{
  "normalize_top_k": true,
  "num_key_value_heads": 4,
  "init_std_qkv": 0.0315,
  "init_std_o": 0.00577,
  "init_std_down": 0.00385,
  "lr_mult_down": 1.5
}
Below are experts of layer 9 (counted from 0) of a mixture-of-experts language model. Rows are named router (the router's row for the expert) and show model dimensions 112-223. Each number is 128 + 24 x the weight over its row's rms, rounded and kept within 0 to 255. Numbers have three digits each.
Before each expert's rows: a language model's description of what the expert responds to. This comes from a sample of Wikipedia text that the model never trained on.

# expert 10
What it handles: First pieces of place, state and historical names after the/of, e.g. New York, United States, Austria-Hungary, Royal, years like (19.., often military contexts.
router:117128173158116134149076135122134129124162112138130159157136138129124165163162155137118130176155118151156144168130103103085127136120166174161108173121143135134101130106134057169075088134118133141099179131137108144150151127123110138124108085202115128188122075128144139156129155106104133139104138130101119115128189107117122132043088140085

# expert 13
What it handles: Thai and CJK byte pieces, romanized Japanese or Chinese syllables, and coordinate symbols, such as Yok-oh-ama, °N, ′.
router:126116123128085125116118107129127121112154122113145097102117116134112137101158120169143115164128149129169134165135103111096175152096131149120128119138139115136141156103104120123124128106112150132129138153125134146126108128094127148141161121193129110098117150111188108100160089064119095126133112125128150101148140152141151143184133107127

# expert 8
What it handles: Prepositions such as of, in, at, during, under, especially in award titles like Player of the Year, plus scores and names in sports tables.
router:105150171151112088135128142137096083167100118079102142127125105124144139141155128133121139163124109135155126143119138096101121113128105128131122138067104152121176103135114117098114112188153100152093113140138130136144149130097112138136127069163156124134145113123151121164148084135116155152117116134127145142126161145118118170182117131121

# expert 6
What it handles: Nouns and suffixes naming institutions, professions and fields after the/a, such as University, School, film, player, -ological Society, banker.
router:161129102185120117156097126127142197159123147096132100128087157120112137124150187140128134154153128126138198187136117134091107122141123144126097158104109113124123150138151110138116163097096121134146172151126123140165127134107114137158182136149113126119148154123108161132143105147157131166111115134151176118169113139114107112106113147130

# expert 15
What it handles: Consonant-heavy pieces inside European and South Asian names, such as Sch, ov, ik, ö, Chus-ov-itina, Kirch-w-ey.
router:148149116104100117139145119160133135134147155117130097137116150122117114075147126131122130155152145122116136163124147088117137131122120150142128121118139160133140110093111141139135115103118098143091126166140116116171093097094165135125132113144152103121116103140106126099124182107119131144109112134092166089169152099132125136144146130131

# expert 21
What it handles: Inner syllables of Spanish, French and Latin names, places and species, such as A-ran-a, Aé-ro-planes, Ran-un-culus, accented í, á.
router:118105080161108156115110157081121133148108088095127116151083179073117097107131158121089200098156107118192113142161099105073126131131144132140124063150129153106143126125132132121120149104161149135139143140140120119124136150096165111132131129145146192128195118088139119126119117103166118144108143136127161151130131109137113130140152144153

# expert 7
What it handles: Numerals and digit pieces in tables, coordinates, statistics and codes, such as 0, 16, 7, 49, 4573.
router:124165151181135119150151098104163117132129157126128099112153125129147129130129129124095166118145092167108146172099141078117121135145143131138141155115103118148127138105139105142096128104159165154117124144144182128143135106137101160145167099121117157143159154111099148139102115149098109137125137121169149105136153079146153160123112125118

# expert 1
What it handles: Plural and noun suffixes ending words, such as -ations, -ians, -s), plus table pipes and list-item dashes after line breaks.
router:144165125126121127134122138121079125185155112122164113146143158125081128136160163127112092152133122150151190127108118137110194102144145146143054138136090114124144169115135130109120110106131131154152121158163150108170122120113137118114127132112136102131134118143115146153156149132152141178098151108152114093133118098132136126165111128158

# expert 23
What it handles: Capitalized title and sports-table words, such as New, League, Final, Candidate, first, Play-offs, often after the or |.
router:190083150120091146131107123131118133136096149093133081152119163076109153120147180120102135152136105114144188147124129131127108117113107127131145154154137144089137156121147093130132136096118115122126138118154111128126142116124138130128112111150124158181163135141157111165150108141133119158107162102162129139122141106126124141152112152095

# expert 14
What it handles: Number words and quantifiers such as one, two, first, more, most, several, plus adjective or noun endings in infobox labels like Highest, Largest.
router:146142140157086113124102096116146126169117086112135098145086134104164128154145156140130112175123101113154214148106108111150112122111124137148115146093146152090144162118082122150124119060123111115127163112161179149145093125117122168131149115154127127133157115104108127117138084132135105138117119163128115104118170110118149096162095158165

# expert 20
What it handles: Month names in dates like on 30 August 1921, plus capitalized name pieces such as War, Act, Represent-atives, Xanthis.
router:120119089144124147136138127116098188124092123130135114112116155119079125085155151110109161137201118121144148165158138154118110111099141145089107121188152131127122154130132074121106130080138116128108132163151102096127126146102146121146132082192141142120190101078123131117135144125144127137092157095152147102162164122139160100162146131143

# expert 18
What it handles: Line-break tokens, especially blank lines before headings, tables and infobox rows, plus some the after of/in in prose.
router:119130114142152143074132132142118178129163145137153103146126116114163109140128142111153162162148123096092176121180099093102167154151110133110078141125122145141154165108128137137116137116138098129117117166121141153129102114100160145134114149145128090154179126095139166124170118133138113086128142105166125118154151108147127135139145107151

# expert 2
What it handles: Numbers, scores, single capital letters and word-initial pieces inside Wikipedia table cells and lists, e.g. 3–0, 40, $1,500 Big O.
router:111109109141118068116095109139134118153137128120111121118099117114119145143155106116169114138111144109145134143120128121132162114132183129125163137105126146095127111080120102129136146137140136127124141143124121112144103143121113096166138089133158150168142107108120147176159106123096116171154146115116118121122195110093113171139128124081

# expert 11
What it handles: Coordinating conjunctions and subject pronouns linking clauses, such as and, &, or, he, It, who, also.
router:135129087117148132136114123105150152134114133123158091119098130119161134145119122141150137144145077158095087098138118151126168084094185142133115132155110158089122137125067129163177122124116116156071134148152113095154141120108104138123141113143143128095138117098140167171123134111166121140096140143126139105165136115117134160114145135146

# expert 9
What it handles: Given names and initials of people, such as John, David, Joe, M., A., plus name pieces and country codes like AUS.
router:153152155154119155108077114146096119147158117132135103106121146137137123109106138155134153126167079141121124168127081091119148114110149124147093105143096094177141129122096181125148126084155100149145150145113106097167133125090154125155180166126134102087144144119133124117172156111116126110153146115123115155162116134138150156138119092159

# expert 3
What it handles: Month names in dates and tables, such as November, April, plus early word pieces like pre, un, con, ins-pe-ction.
router:163108156148119148114126155124125165140126107119152093151120149119107128169133181130158112139131122112162104155110131095142108126120171139104092123146159171109126130148093125122168145083149138145100160128104105126128113109089161134162155120095134149139139102127141119202140186129137130105081145102145108135127128138126162155157124165118

# expert 4
What it handles: Inner fragments of long technical or scientific words (theor-et-ical, glycos-amin-oglycans) plus opening quotes and brackets, modals like can/could, and American/English.
router:113130098112156119110111134139079123095166112086150094153131124132138100177140108170136130129129132132122117107128116123144116137127187150142116135165111168099141195106111153192122156102103102098151129114124110149133111138077173108151147137189110161137128080146129132140159143180131101120098090146114162108139131089118154121083086125161

# expert 22
What it handles: Single capital letters or first syllables beginning proper names and foreign or taxonomic words, e.g. C-ryptocarya, D-ialogue, Pet-aro, V-uk-ović.
router:109091076169096124159099136108099121125121068129125130102114174130124115105151144120098164135157101118134117139124103063136117128126130151137148104178141134146153095103127116147148129116096164143128130138150117133134102166104123144108152054135170122102129156141155147138178153086160151177160123099159150138105134138142084144140134112116

# expert 19
What it handles: Tokens carrying a trailing comma, especially thousands groups in attendance and vote figures, such as 7,, 19,, s,, ),.
router:168131160137136121160136148149148176158167115092114113122130115165170162116127150142133096181159124124141170130134098115119107102131118147097118141102048094154149122141091133131150130131123112156123176192157124136127075172094137136157174125121148137146137120129123138112103115156172118158124134146116133104165154133131109135107143142086

# expert 12
What it handles: Table pipe separators, section heading markers like == and ===, list dashes, and sentence-final periods before a line break.
router:161158116095114120133114126144041138147148123109137140134126133127096111141154165156151138146170075124188178059117120081125158144100120152127076149112103114161133158115121124144089153147142147132135157176116159089144098099109130154159133111110138119129135103159141142112113110150144132135113171140113137082143168123145176173145120133151